Weights of a small mixture-of-experts language model, trained from scratch on English Wikipedia.
Training: 2061M tokens, 7863 steps.
Below are experts of layer 6 (counted from 0) of a mixture-of-experts language model. Rows are named router (the router's row for the expert), gate (a neuron's input weights, with its number), up (a neuron's input weights, with its number), down (a neuron's output weights, with its number) and show model dimensions 128-191. Each number is 500 + 40 x the weight over its row's rms, rounded and kept within 0 to 999. Numbers have three digits each.
Before each expert's rows: "raises" lists some tokens whose logits its average output raises strongly, later layers aside. This comes from a sample of Wikipedia text that the model never trained on.

# expert 40
raises: "ver", " | | |", "st"
router:536528537476533503502538552467497478431442497504558444487467543539555566532502452536512480398549551526501563439528529558456532513470484564471519551543456474482520569513600540528491467551490497
gate0:472455448465487491569524563479531471458518561497487447494436462547505481487585513484529443450506514496486447613471524557551468540489468510482575510509489481530437493505502555575464457494489448
up0:512535500543505541433539545451485490536452469422499449465454476473532485484476432445463453488494513484454483472503473481450534520499474505467579469532541567566540525512499525456425467494455568
down0:550537499533442484548426452531578484529507581493501489547594524440476468501488513575541437516522509515491465495465555608489509480510503485520539457577551477521525514469450507496516478472477467
gate1:530505528492426555492520526471544502487379477516539496518490515521454512562568484459515491469502533549502500452481554551498544507511472508472491526580451438436488472528442537490457537512461449
up1:539475476537418478507487529483488508450452492486498556474500525494492518493531460492451449455467493525476496440459511452434464558548497594515507492524513489557560500525557540557514451451505402
down1:502532463532501471467519528478463472518475529515450513464470579448421513527511491595473543506466548472534541404536521438510531525544507522455589526543466506464458482509540409466486491531491457
gate2:493471469471495496499541425463494508491554491602519557522472480482498500542539481556559606465468425449482509490516479481433513412462508521455498481503488492537478441510508482473493464574453503
up2:516594516521514513481496497458581462429512476424544443505523475498551559463461554508443423473508609554451550523542515514540495517502511466500517571532496501467514499524487453516492517551477504
down2:516431535531526528450473477506654463486475469457551506527478541490494524506525484467480420498476496483551473544486435501488525467504465443495492519477498508477492408472537482583452450468496557
gate3:517476526512541480510541524543536550514452541507503481537465460452500582536481495492496554500486494513502516480579430548467573398503596481511481494516453498440431511512428507483461549565562523
up3:463514487515506491439465491469481482479454451529486522481550548541502413516483532455570415434568495578504489542430519462496481534495442493501507461469566488495579480547500508567506440491487546
down3:529532442501488519451488511580434515490573486487559551507567487556524494484391481477493474453470526467486551458506555523485478509484476531487555456448548521534479493527495524485471438471464562
gate4:531516511528528449489580561382467578480518513521490557445437483532510478460551548536479464510541530459480406514545467523492523480445439458476453517516489551485481547557508496499453500544471526
up4:524519433481472526523445512585568488451527503574462464522508561472552569576488490474552447472501516570499532466492493475487459482556496544556541530477541523485542502520461497519530545510509507
down4:486471468562519476523491560515471524456505525513439543486498497611476523473470460505514491460483522536565477534504505482512463523440471535531528513505462497517478551510532541506528528455489507
gate5:474565552564461518500446510507460516494585502430517538491499501461521480515508512543484565475435465512494545468511467440447563549467508526506539528589481420548450518517508512464440429486458560
up5:574532434528494451568490485543501520442505474448544558521494453490541499563592523392512438439462529577546505507485487441475515600535513468462520474531494431505528480490489488517519398542557518
down5:510502469464539519516456503514498611471477542491470484487495487511510500561558482501495540458454518551525514464422459473419597555498522539476419468515519446472531528479507552493498491483480438
gate6:496467570540526490509421493447423443453451481479430552471490441571525554440444462514530583474442489454518515512553541511482504426421450504465521478506440514491468517455611479479527506491416538
up6:462503500553436470463533479539458462426532512485520461493491539448537520560470493462405488449483422555455456565491552501506439448480468473507455536587542518517535520518596518449465508524500438
down6:559531512471534471379495535475538529498456514444503519478464511462501501464515510531468523478525498511448573517521545554474521454519440527459508572523510516461515537455506477442462494490553521
gate7:473465465490486546509555484423481399511533521532519469492495551452485538435515469528567542432516466496501474477512465534507499480501490522456586567532475472478512499454551427506390464501504490
up7:593541551503478416470499539488432541485453498536436496509492493510494477523510504501478486438528549466515513489471519509440456470533513473555439524473503516525535519515503531535529509530476474
down7:463519550462466506613472556487572442466492508472468438523492477503507494425465532489498495505536508519510478536500507499492521451436442478525593533467482501467486524494572453502459546504500578
gate8:537495571472503509464441445451464478488461501512462479516543526439520438524548493473488487437454492477478459541464513532461439462558456490515492501499549512484580563463510519498530533468514509
up8:557477450503536508545547514528557513484517500543484409498502517533484480526545476520493475532472503486529502541544559560481499515480474534531429442561462473486482479504415548556470517465462483
down8:432508463498473496546523513504514489499488520522512491519487532460449539539518509484482512507438527563532488518453507498546493561391530447510479558466506454510475528570500468516496491516572533
gate9:483456480524511416478519517539557501457524452490476424521481575497414575616454415473451480508515509502497503522474484520538501442469520538475449478509493549478537419580462498458459499487516564
up9:506478575521515455461517507455486491535489500567478479515471613507565616514517536506464475491499517547438472506495546494561392477539497626419428474446507520458476525520516480440364469493517453
down9:567469507496523471419479538499466513505559497510477494492421445433419509467485441529529483471435457536508521514515459345503540489470558483445439512555516504496432512457569494477514473471467513
gate10:522512535473514487533498467457519494530464432460577537518472536502514464489421530504519426485514539524502509550520544528468517570464480532475457439542495546573512455621547564578513434505547482
up10:455450546518483489566528510547521484586528503588490558439484479495484541539520502561559411508486519484503497533535520514471412513497483476506523444531476474544491490485486477485493488496553525
down10:496502439458530460523508497539416541504507475481453570525471513497472574466445521546507507488517517481516609491513485480508468583471512564467519582459506505513492511517544612450545446484447513
gate11:513499466465494548436588517517504547472505521422478541515479517502404518554460418443454597481529559486476510511547418551501508501553515542502494512546475579568483537543514484514528477452500434
up11:376488548488512490509409514527504454535427465533553409489488428510493472481545527492553455517470463543536463445483556468511537515517496470463480532464560469528500443429459458520462553515474506
down11:506520561531548468495466393455521417411491515519570489498527496552549581523584624494462490571545518493540545460480530546506560512505478486519485500455514491492482459475502539528460486461485529
gate12:488507499499459535474534523505425479513515533481494498459482553523480469529595485473506512516526511522498487514574528513502503460454577493511524525494535539592506513672510445488470509548515562
up12:528480433483556551526440531456494534423427465528562529549525492490529524517507508515569470498497438485456385447527466461392447510521484544546492468555603505533480463483405533482531583467515531
down12:513464496485453532478446478511440582486435544495492401440529536516476533517456561475515453473482459563461454541485499429504482552558378532507558459502533457461541432530469475525512485508522440
gate13:588445527494374449452561512467561495538503492457420497493533596501544498473534537513463506498581497491506517434501527459499448444452478435541497549473481451461536502577520448570567500548503420
up13:507453574465475549494529562449527490489483488437483514462492509510489488505577480522441564503468624448543515530512447560461503494501560483492502516521494527498570550531563416567613563493534455
down13:531536533569510560504421477497485497563476511485405476578595534554584459527481527497513502547483574523479493505487493517444427509459456498462542487507465529472481411529484432475404536507514517
gate14:455525485469520510448468462435521481584465458442527505481476482479501582522502514485471518508496490529452535478453434486537497423479476537462524592533600510537511608553521481513527484482466449
up14:465506448499514495423510590483448478631560487437510569453536481528510540476525548476496557578528523526465443506433508558508518485547481519502541602512547544489462520487482497461422453528466532
down14:532470491484594483530541521540467540502432515504491587398524503503518478492540487483493549514507470524537547505498509538519521542451481527571495522496511454428484511520478539462454496479473539
gate15:467540469504536541551498472432466475458514596495510493515470521480531509474543511471466506526549470545470494468522517532529491460497511530517515479556495599483430512504496500519493468566502489
up15:467527538455511504500502465544542517500548452461477430476473501567430501440478509560510495522460539442520535486472507489532516567537467511491537499489566520517590492535455515490495488490457471
down15:547535536502522533471481489523518469405487458450462518470508496520507519507460539528481512495483572529513501435489500538455493475478459429404529506520495494482478552519571507531457482494541547
gate16:508519498514536499597482500535499531518486526501508556490515476480433489490515414434628417562473572391488531496517488504512532527450488512539499444511510465472473544505538468466450510515483525
up16:454548505479495463497549523508532514541450519489506537512393469519476419560513482514641515474495497535480543518485435511417594496533519505511540489452503469517487424489453478572466543506524468
down16:494533484505483502525504590549454632508522490508547530484488522483518523470486472533482540506528556413559512481513504510512475415528494550403565536502493502449523563494472558448456444492586437
gate17:498453523520498496434458518487535509505483479547523480514532525440534510514460434611520478531504547557526558433523454472501532532486547532507501533487462552537493545521505572434433458487489516
up17:522451516515521489435465522528478559513514513560544509516540456458545575539449443576502468510501520513529557474494470488518479549500531517509495571450449529564425578512554495447433411442494480
down17:502540459465526402454477483554526550514481451538500590483509520500524502453523520531472558495461426523515496532525499504484493481500544554457504490544519473491458499492480463526554509483457464
gate18:460489503487537420442572443476582507462419506485513522467442526508540523543532495509522538465419529430528545509594528564441561441520522547488477494511450450504528464458484511554503505541551524
up18:635419494536518405451545498535519487520491446447449520560522594457516474531516533508495482503557511480497525420504505528440435481525536488506508442510479488480499491622534557507538549585526482
down18:452515419504465473507537500437555427592454456454488526468500533520551403482557534467500572555520518556419533475544552528483461500461439498559626502479551533435583556480485518486522521506544499
gate19:557484544457488455521416482517481485482527496526465446514494475489479468621484546504485522475542497593526541514530498523485528483508557476486521478464472531509540417564486507491508463573541575
up19:454437519557479498508519487468467479482535482505441545479482489499466476539437540496411454476522466545494522515497563545446507507567600527497560578526552505515499523477454479442449477482484486
down19:533479523497513471476466479550465480547556519501494533485448504537507479475435442465536437505450482455515469529453513618491553492470492511481488536509552578445550487513491503483438470535428556
gate20:527500527523483527492536510520500531579544517485480559521488510499531502538548482489466518542500515510544467445553481442437510509497523441509529493485446544490490415579494522518506483531498442
up20:555544560506541500514462536583481596503457542459496510517495530520494553490454483482478522550539496522519516594575428506428562533522555510567455542514532478551537537514547493543488491476468496
down20:495458459381510442526519510429516598522497508460512500476475539475531432423579494494503523539520500476482498461519507473492557487469516536496445543490458486444569491463540479540402535510520418
gate21:462546531549553498548494499434481486479427561502523516484520497496532478463482490497490482460590411530452567472468585513494535567480448515462565559448525475503454502487547454484452508464502576
up21:507503525448454516449498524535587532488467564476393536472492515366523514521486479478473538478456492561414514626467399503456444425529511568569496534427512509413591447533463430496473472442549432
down21:475513476489584472481503475510514454440522568509542591495520551461478443474582486511521572435500454494478466500512499593452502503448488505504490521509534546529509529495530489465512493491560481

# expert 156
raises: "ers of", "ers", "ers,", "ers and", "ers.", "ers ("
router:529529517452482480441512542459482449520468454454547443461490544512585509518491461535507457419519518558502568459531575545462471455475497581446511527519479490495509525533534552499463465551492492
gate0:484540537519524503545554555466569576552531521524507454482503594420487526532508631554504513494527513488496495481459624488481499454495555525434487551538485456433530505497472519513511528490480510
up0:460557479468508481570438505455526526510536484503492463520490470478537474509533492484509517516516507532449479586490478467536464447429477487469545575475611485479531509508498407543534537491510412
down0:470535511493547456447513488498493479537552498508525509534473521552426434518487548539540479566445519471511507465571577529446536509450495484460496511560515521503520488456437470535508478476499517
gate1:511546445511551470563487515495494470530450409541518528505512613476561499543451426526529439459482471509503538547468483494498463451472536483516438596500517470533460586500504515421553464507447494
up1:573491524463458494485518439474592485514559496422536488511453451509525394535490551503482515484464459468482444477491496496506514457542516532439495478507501505501499496480502476463537418484503475
down1:494509507406451484492497518586461515493518519487482549526515563429570494440466460450587570579474470499444463513432473565467507475525473480529457538507545524457433430453544514510532568408461482
gate2:551512486479505439531551481585468482477477539506492546501520540512543540541525428489458547511543477538475514464500487501592470568504538511422466484514482507528514526489590517427533512491497451
up2:505480480492442463533504499463545400506505466548510507535417487507495489537451541489485476460443417471523428527488463562448516493516418499534498456465546538466532433407501502538530508488453496
down2:536489529488515529509569525514552478529444463584535513525571489418500449518464474496549486466436448437524441424563460520409513518599482526458440484482506457477475526462544473481506586428504518
gate3:479446510545517492404544545488479586534494499498512476483476583513490499450486538613552520502487631509574585470522498504546480456490590492422499561587408498475560562501469537552586491478506525
up3:486486481546448447437528525482577552546479507471437470498479538436492497497527522540583525512507541496559524461442540505497419489482604493547474483557447544441461525490521465524515484496506556
down3:489387504536477453529583499505459484455502455500553545447437398528512512452549457522571499514476494473591493484558540509547492484462516512512404549541460543508532548526491494457512538536485578
gate4:567513464448507450538488487499466473478508464534475502394498486486525475527505445486534486481447540567522475550464483504485517555489513454481483498555455500518492559474501537515467521452473555
up4:423451537524486534485496483495510475526444499413533466486499525524499480503576554455570514501530441479431481459526538518533500521553533538427478423498585478453501539583521480514498470541540423
down4:548469528466552561405513520507449617584576552473441553567468521403502483483455485540503532557499437484493494433483500485423505476457531500536431448502431480452460501504503483413529485564506489
gate5:481528493524546546524538537448464541501497457495480560396485490507464506490491558515542502491476495475511457505510459446483399548440486470479498537562526455446504583482494509540483539480509551
up5:509578435510527477515507505518453542530499420464437444526479439487540476506539482507518515491468499511512473443484520508528494508506542517486466543555519520498454456516414444469423599472546529
down5:485484514590457478524534553512520549431442532491543538474489502453543509468584479510457512551500475472512481524465494455552494478456539534508476489512469499477502511453475519508568442500522456
gate6:449481544477476534583448526393459507462450563522457529491495554494508510520556494495563515465498436564454517518505498547512486470522455548407530475443489567477511544519515515555503477481530465
up6:515459442429461567579520498463574420503461532460517434520517542484462509478535530556526549511561547422518571500475483557564526525472492500575528529474570437532473465531459503532528457518476486
down6:566520533482540477615466535481547506469519462555576532497524451514503512505499472520487509477519461492475511487540514463481447450477472529488445489498592558546526473468493509485495505490486485
gate7:527485497540525523481494455427552526481456499585488447491453568481496434433511473517511494459468507436540451433519524456471533424519443485459583463504491511554515533519572444479501527424456507
up7:539600494533540478567474544560467506499503441441461431502537496567537522537560581492503505472536476495518491515547455527517483525509506434511533594543532544469471522543440575523416469580468458
down7:464490546463475462489454456508483464552497557444520476415524484535540489618554503501494495524505446549495490525497493528517515482519530450523488546465453521491480490556541572468443505540491536
gate8:460499487477542540439471525536481495397534479466381508500482490570473454488454465530570459485540536446430535531467520554454432508513488481441499492518521518522466452598462500453504525492457482
up8:528487424507563543472547533479474488478470529454461523507534490518471437514495520583532523488546536502463471542476528514455483530553497529456475501471489489542511515537439496468521576458459530
down8:531443465540486548527491476481467498519460543570446493536477477475497482551537462505527441519543538502530496518423438509492481439533566473501492528515520455516515536429504521549498470485430493
gate9:507559579534481444463525452501499511520563527555429577572502493520443530473471487542520504510557412528539452580461473488504482520486474534492488513544462505518458461455524546490522549525534504
up9:518455457588474471477507480508528429428540522496523536481588532509549473463529512514517465511558522538475551594458487467459552452451534500512510579453540534460472484510481612497508534501537476
down9:501477500483440494510405467531559481598387492489473496475523476508549509453528486536565511513535471503571578474446488536499524463562523510510488545595513487469509580502529557489499540452604518
gate10:458510539433452540557516554505475450436432489602486511450477503484500483520560471544499503531416506496430502552502571530492447543444469453498497464577462562478514529537534472519511521513466517
up10:533486445460600524472468485489490526470464621464409475494551473496499478529485501461523483516546600561437487515530471450562541500485504496505471506493501472494521511540493547522456522523552458
down10:479437513538517526515512460426456445502564516537499523477476525511550466513563444591498474539507598546533507478488601537450479485422451488452498517535454499542543503485453511493524509507468501
gate11:526547529507523495518511512492516588557547584549467517463483497495528486503545521513509492471487515460435474483507519503518488587525546614472472490437513493495577523462563502473524486477561565
up11:528477490449501448574522507581524448516479575449493471485412516494487535574611514519552507542524452492542536438461530497504502487550506387515475478532526435434497499469517566551516538556536474
down11:553527499510526430426519471519444500500497435461515535493512469504459509512448493489513533517471460482495466508537450505581447528532494540541519505460489509519439518489547545433488447550465551
gate12:573525529542454443507445488499425508524470439510598527478408511471494476598452468457471396456448473520496442547455517506485520541515487523499476551520458453515482512485524553495561488489455580
up12:518541511573483462479457540542469388512594469512587517514479508475421505485455467499495444489484481518467482439437553488465495509463530468457528520479456461478450494450496532440586519487472513
down12:472542463511552478509485525458516577567507512505448497505562529509573502428440555457459493520483521523485467489497475566505521565503455487495511504541534495428475505495574508533460464507513486
gate13:497481460466528533568570494471483460456422533497559538500544526491515518599450548476511434484556468566378500475519473472472451478462508487542511538389506564506414470495514477481510558533500544
up13:480560549552532476489506456410522507536564384465579472486488470497542518501479430499412548469480549504506521589510530498438584486532448511458491458526492493463517529465534527556501425524510397
down13:568484511504461478493560504493460495560524550555556489545422472457552493473556488505481482468522498524523502489472587469481472491522496549489485496543504429432559505537519474509498525469522528
gate14:556490557481441466463510615504517556506568452550535434539499528495530481475510529503495452511481577564459518530524520508513512457513580503539547529498421464448464500512487491569515513529507550
up14:476516485483511523539443413499513487516442530492465541510521435498531527543445501478542529478478469504442527464502531461539454520526500526501411474527525593488510452442555562418484515514501493
down14:489500459460493513443469439504514531435491540485553458467487475502527508473438417493525529418480496481515507560510489499469511521464483542497495529493496535516610545461477453459476422476488525
gate15:475503464524485433540491471512584474439409477552464487490472530505490545528522441553587482469544554554489502490498504492490551523500589493512450510546431545402531506481478507530507601513506523
up15:573456505558516521431553482418521531514514395464537519461475546474555495490444582559486480525529401427546527478479452493473469526406500480538445515478525572549503506470450511485478486543440548
down15:454546523505520587549489562494522455495502525514558444435488527553547467516553478473482481453489501479575501525497578549500487573498462536544470466588478489466559481517542570417468510527484517
gate16:597475515484491547427514479534500520483475429522504420444434483443486536484480521526506510521507498549407499530440451522442470522533520461516470504479531492448476484508524447490365389489506520
up16:419488525476534400515513522497503548513459566525498504506468534520533551500503534444558471560543658535530486492560486489573543495389526531544539516490476570554496523513494544568496492522489535
down16:519428482485580452545574521485563567480468568517521527467476452476465564518534417477517506488508543435486556506546555571463566518545462548515457599448543512499470557489586497512561496487480526
gate17:534466506515600515531523489463458502513524507447504539506572567464532469554514461550529513499535479492512414506498462508531498457550463476521534583512438451488556546520498494469503475489533420
up17:471561509466449501502469518478527505474375511519477438482433457516469564478396477459502537478456488560485529457471535452437462574494511488537457475495510472442504362461489473479487505577457543
down17:554561453527488474504504447451528448579504538453473440505455466490486538477556521521437519487478568555475481565531532500610506484476477461509519477473562554435457516468470428519481476569503490
gate18:453459491469526504487523532479491504486444522445486449430489537498479507471460511475511529445495461488547523488449603493521532510551466536489512507517556525497518540603576588488498436503498450
up18:517447510460483473459448525532486624495479414437465522554471442510446535512424489547495484472561508532491443631461458430524413545539591481479496542464507525545537596516512496496534551439445436
down18:514465504510456518523563436486464564495522491450500470517473533463468411509525458460565478485447512497569514481492480491479473478508488486458555505518419472503437530442509504503507460502556512
gate19:508524438458532489484553528513441486501472499476437389481474466530535513546428520541552491502515475513435435536426551520552548479524474552513508497442510462498444565517515502524492526503452483
up19:454607516500537438521468555580462486546454516438518478472522489542537526463469503571535528478522447455424473482471516480549485496495481464494507482477506499451495538480477542498444499433502472
down19:519487466499530509516453457458503501472468515527465542433485487536560566496556511418532518397481511487548506530500484474483576572532497463489453444530526551448448464514434508499409509484556463
gate20:537517439516529529507501494511463538495531568502539482514472523538552504541490440523497450519440530535482521500525516506463489484500565585480479487504525508478432489425556522547483510472453470
up20:477499471530589486542498452530489565534512456437508537543488530471518433493461517561513485506516521440534486550500480454463441503500516441459521499454514571560416458511468474433438543501498503
down20:479503555422497467463484446459513482451493654474430430507491499512530542450549520504433538550525488479527500544496592530472433482458498452504530501516511497525560421494494491502545566489490523
gate21:514464488549551478516572570546470495551483440518486493437496510468514477550530511470575480567538471529499558493435491523481628552469521473504512501476513523477454455434516521596435515460540496
up21:451508525483429490525492406521520478550532595465542443499529511490514435586517494474515504473495478454464515474531465433481563515574560509446496468535474527485530501515500456561505432496559517
down21:490503467481549468523502491531546532536531457537474563557558436463495468452459471524488518495508503498550542610490495521559501514458519489504481516545560522564449502501387474499511516485455575

# expert 8
raises: "st", "999", "st place, gold", "997", "998", "996"
router:527525533503505479491576552501496492487459493496485480475490516503525572515487483518481461415503500553490564472542537590431494451466505549483556526551471520467551553536575552514475478566453476
gate0:562497479476513464459638577519462517547506464530549474484444533464480499554490436531620464486536532572517475509485507513534514529524473496492469563443534489473498572528456467534437471521435501
up0:512556528491486548461551468437525516488454533472489503517477508504582458496501566466527540426523450576466470521490477486464560474580483492482536470472460593508553529486479508497518467505479509
down0:523579517502487469541486475503546509490501510451480495495574528523437515488556482479440534558495500498493451452506455519505547487519518478475541561531527529448552533467467579438522411558467538
gate1:555497523522521494476524484502495564502546522411489477494454456458469486503521453520494526492528551476508479483456529469543504563549523516495594478545458559535487557503525471544433421556453487
up1:499514568476465590459480457425503493502550510430471437498451592473482525433479538453504560520477491413473465457528528454502512458461488614495533451628494497523536613475518510502513514410458486
down1:471487436453489513509412521506511481478502505510407516531518467441492474453506510504411585554445537553454456516464526507508524506492613560407533513490516463414498468498436482462475510495478531
gate2:532442499482568414563515598548400544526496478451535467514455489457525585543438422496506527546528507517469540503495560527483535511482468500508537470454575554510573559471538469445509501468405497
up2:523460494465509463575509557520400477487473502438551502479412456480490490468506498565456594536507498440550460517517560547482553454403519458473549471453471570480512570501544465437502517523385554
down2:484495527482499481447499525538448411541508477471563530536420446435509475479506483466474509467462504534523418547544504528487509505552563512530526457459496472467473461530529524499544464556429452
gate3:551511501515478610445506479504494464516476490550494516462500460469550528456567470500532499449499496525515484468543542530507590482560540508515562499541487518465500571529449518469546515408508560
up3:450433476484444482450500549502510466543533488556482525514416521518507496469434559524603577551497489521420545469491459468450553447480483515488496476454554446459472486465443530498509428466504498
down3:507386491548533527534505464521528469470529440474512506539548505523467546471478608508524431515516493498529467445496514441481522457532475494467488484529462545503498410457526457509535556494480522
gate4:529445499493495518570449471503411473508474410501537476474507457549502489512481483491610463478470424461530511577499443492545524412525492502528524472460498511498509441403496578556559561480450486
up4:496476505494415530514508479502509482497479482542464499507486507474502435493476451529557578500461432498523514427467475493491477529468514513484472512471489486502452559484509444448465435468442520
down4:576424410451491494588475533577475485407478496482573496469474486489586497571444487572491538433466517505527499502516526533510539457513477511560555518543444504505514447520522499504516562519496492
gate5:433464545473489498531527529503561476451550528482538473491510518516478499462495503462522496514472516543519423531448558550488495578458484527499486490494496453498441492451524533406528536505493482
up5:429489522527544530493488507538539559536451551442479461498515551500479498455455477465486495507450498548476482475538518492467472530522491506448438558541496494490507562482454457458464595447495450
down5:492469443497555485470487528469455551525475495477501547522526590504500506457510438537548501476562521477542478474512465423514472572449528536489555453491492526450488472493510487569399506490529458
gate6:497467513531464525492529509530454490472464445564534478511543515537476550559480432540479476477504506503548489501439437497489533532433477497510467474458507477565422492581540597528509543577549456
up6:536480508467519483559485507511486521485510469486560457463499483531477533494455527435547416535476548507489454532529497492495479543523509494466513473537488481550529408456453458467509476475504514
down6:499538602517450468483540512417540447461555568467478459480434531439510505513545520568485485498562528488449525439457535547484502509509489433504503587519478469506514534503510510535515532461487502
gate7:545481490463543477527480535495471472519464530530514487499542538591518594527497487489559519534536455427479509484461534440492493491544506489519508475471487610509537481533417573464478499517476498
up7:577497513545569451488520552491481507525561539524488465492505505446497569484465523509540470457512451420484544479473442487525467539504480524521519533482543513465436469510562502517462497477562486
down7:512497530541495475461506516463431503512549486462562497496491480572462543516466472523493446504556501503516526511479525470522474553535487457458488508507538557574462526543453494474503484516500507
gate8:487514458501524522474508551525538476551506523481475459507503531515407513579521530561495490489530532560474538493461507522607527466474506537464502472438471473449443569518472470573441526460484476
up8:502464499496517453534479513553480537450506486517455484492518439493504489567395478483481490530511553510500483568515526478497437515550522517511473534500529519486549467567488526479467422511474501
down8:520498560494466480549582465553443460463488574478478488451455517506534518485534474563531419537551513467477445412457531464527502481572528454490443526524556487554514514490546505497521480460495470
gate9:513478560495482458534503520505431509506502493455515513463491436474476558493524525505579489493404541526627485571502510494518456515553478487500491528504496498421469482484510519533456531433496529
up9:472538509480511459466440421514499555531425538497470496472432527493459390514569517548552492517531452497500454450503564545506505473492501463474464490546499474547546568455449508488529580517490480
down9:552412503476516467527494479577502470511487561497544455462483427498536467517505434526476473513547493507511471520536482482441509484501563432553454449409469576508500516481516495488505534517495526
gate10:483509461498527626547388546463509433491501487485535500486511537458594392474489434513482521470436413569486509476532490540536464515562504499490514508504605531489520509475509459528540550479487537
up10:478526527512475484407494530501525449469510522566488475488488485514522467512520431524467517426479487490456533511533555435524482451387506511540496574485529505508452502506550498486482574426514525
down10:523465508450533515561457543469508422510524542521533493531474526499510578474514492555539528447525522440464495560506525522509438544558477533471497530520480506524554541504528551453557498533402502
gate11:544470524499487423480509492485550474534448435519575486447519433516494482550530452460504518531448579439483600496515441495455494558465484515533502549501489503506473569439520539569463476522531490
up11:531495478480596463513500496467531501509472507451500495474474507512565541562525460468522453507560542555459486479505525409519563430567478523537564465571534426464521463413489563615557486522512449
down11:533463466497523422575557516499436521484480511507431527463492528514499510554541455490525504522565487564538499519444564474516477440481535527484512531455531515464566448539571507541509493493526422
gate12:458504517531550462471500538486498600577533550484501469503485458549491505499497485519524453550488536509461556482486583527449529517487518533459514523616545468515489549497523456501485569492513446
up12:534530486471329464415525439513507533507479471516523547513466522469500480529482407461468506503500422518518440468500516513447532422493516441495548489454413552529512469567520486567468578547515494
down12:550485523479507480471493487515563477480491514490538404488509506470559483508480481493456538490487559496552514517563556463544471588476423547537459422524504487539495451477488517512553513448499505
gate13:516519472494491531425517491457428486466547500498481506455497476470555517493521539562578508520532458518555486508426448445388527501440422554507500482472500437497480503543493566446490462468526531
up13:539443519509620453556518436534499519508485536516557504461523478511536475499476441528581444529534556422518468512564528516471493485489457469515488470392449470499490498483531586522533489540527568
down13:488397461500555518567455461458487564515483504472493529548501516520457495558470492548491451451471505394508478490553486518541508542486452487534479384529505588585460468504526469480415503479514505
gate14:499488504507432501484477520538515469524473461490426446509466618475494518488511467510557564490559459457499457539576547471507499390567488481462485518492544470478537556464559439489456492478528427
up14:433612454480522524500457464468499531512508490497489524497472429533494464454501444485474477485485546529426460441449490526432510530473501635477537563541460567495504515511460582550484495559475541
down14:571460523476489491496482442536485426491485481463615464506481476589455498521435570509489470543498561477536458544488525512524520491500436511463503482560458590545542516465422575446452626492455520
gate15:530500522472424534458584578543488470459507541524491485484490523512449527466512476602531511508538482533528459477546546504561527527528478482463554546448483469537531506411502533513520462473402531
up15:461478464532471523464515452478395493495505500458481529514508465497512448446533483468578547513484499442560467496469509486474544488503468500532511412536493452526484463486469539509510560383391528
down15:536486491522446492480532465534447480523533503512522467459557471499497446535518533485542536506519552534436535490544526523523392498443467469518508506506467482554501510502434536422511517504471516
gate16:616485487498539406538472526543540529502480449515515483483512480507525501522462451465517554516522547506473480487526465509499449543493477467492477388450468464482465497505546472447540440495478446
up16:514455481517461456570483534500560551525489518484418465516538455460475512494543455524496548492444455510497530513528485596523413502464493444496491462501508472547490457406544469467488501513529428
down16:496505449498510486575503550503474491535532527513532480457485444507456498470540507482502527472448466469532498517539477540451562509488565494551549471509445463558504563454447472534513479467479463
gate17:550449514500526456450551544492479540529540546548546493498508507511416595561492434541541521502496519548492477467504505486505562457498478516485458512397472527556515543468494489555482484513452534
up17:517461503498482489510487537536437497484456532468536489485501466509503586553455387531605512510561501540476504525520600521539585496444470506500506488499493619431526493511547546494497448505533509
down17:490507489597426512538484478544513500418462511438478559490560444522513473509497547563555483498455414485544468495532447519460453459478565480447487538542474447450485503473511438467476451510491500
gate18:458477485496505488527485432552528544547548515496441472504465495515493439408441541525554515558491529500521527466519500574502460497435501560481436473547532479499454547507498588491435502541481524
up18:509458524538481461513501505524503506505522535437488444516475424547502523455479500503483486545482550495547525509553511555517493515453508521495426530576539467427474499455494562446434511539532471
down18:426547406430429476477439546474481442578519505481504404493488526437438490538515537475497545495410479564532525438495419530472528531494471536507477506456518458485487486516530490491513474436555566
gate19:461565490478466565525493559526464512531461537484459471498510480462514501432515590496531567504490439492500469531466536563495509457512539484467493490570482439513514529503471483544453495539456448
up19:478452492530516488560570487494429493474485492485501515543503571510506495500464458501507469487459539516595487460487459561548494472464501534495390506508577502536521519596582490555501569512563500
down19:410551516461504470456496573474545498540497491481566466577487521454436522500529467535559525474541569524527577465486494497506471573521501493413483482480547519511485475488529511566490519474579438
gate20:458534501501413483477485530482513463508591523541469471531475506479572439517563510498522481578517423418545508498472461473410484492479501522532528501427440484414482511478445552476521449510563522
up20:513526498492535482516501482525526562482403492449490491517506568512511518504490507498442442477591543479484472459462542502515557491553546484458511526528458538577613506607484434476489514541463457
down20:558546542513478545522519516465510453481538526468495509445481469503503500520489445473549455533505469426535470443491494499400449466507500462518507541524447515549460533474462497535511445549478517
gate21:478517472522547473491480502482499453439457444449465495519488563533503480486559466498464528470466484579521508517531399527464479466450482510543495581531547483496468447483539462472491448524511536
up21:446480536484461489502524507487543460527524551494539520474498462492467506481504530508569496531509547489514473496498618431581499538532493508464493423501461452439524544516462597514560498395474432
down21:548414516544515485465510457502495460517500416493525523535470548555506540477561485448536493447510591491509553476499475482410509475451475481501453497571515457456504517527414488455554507576510538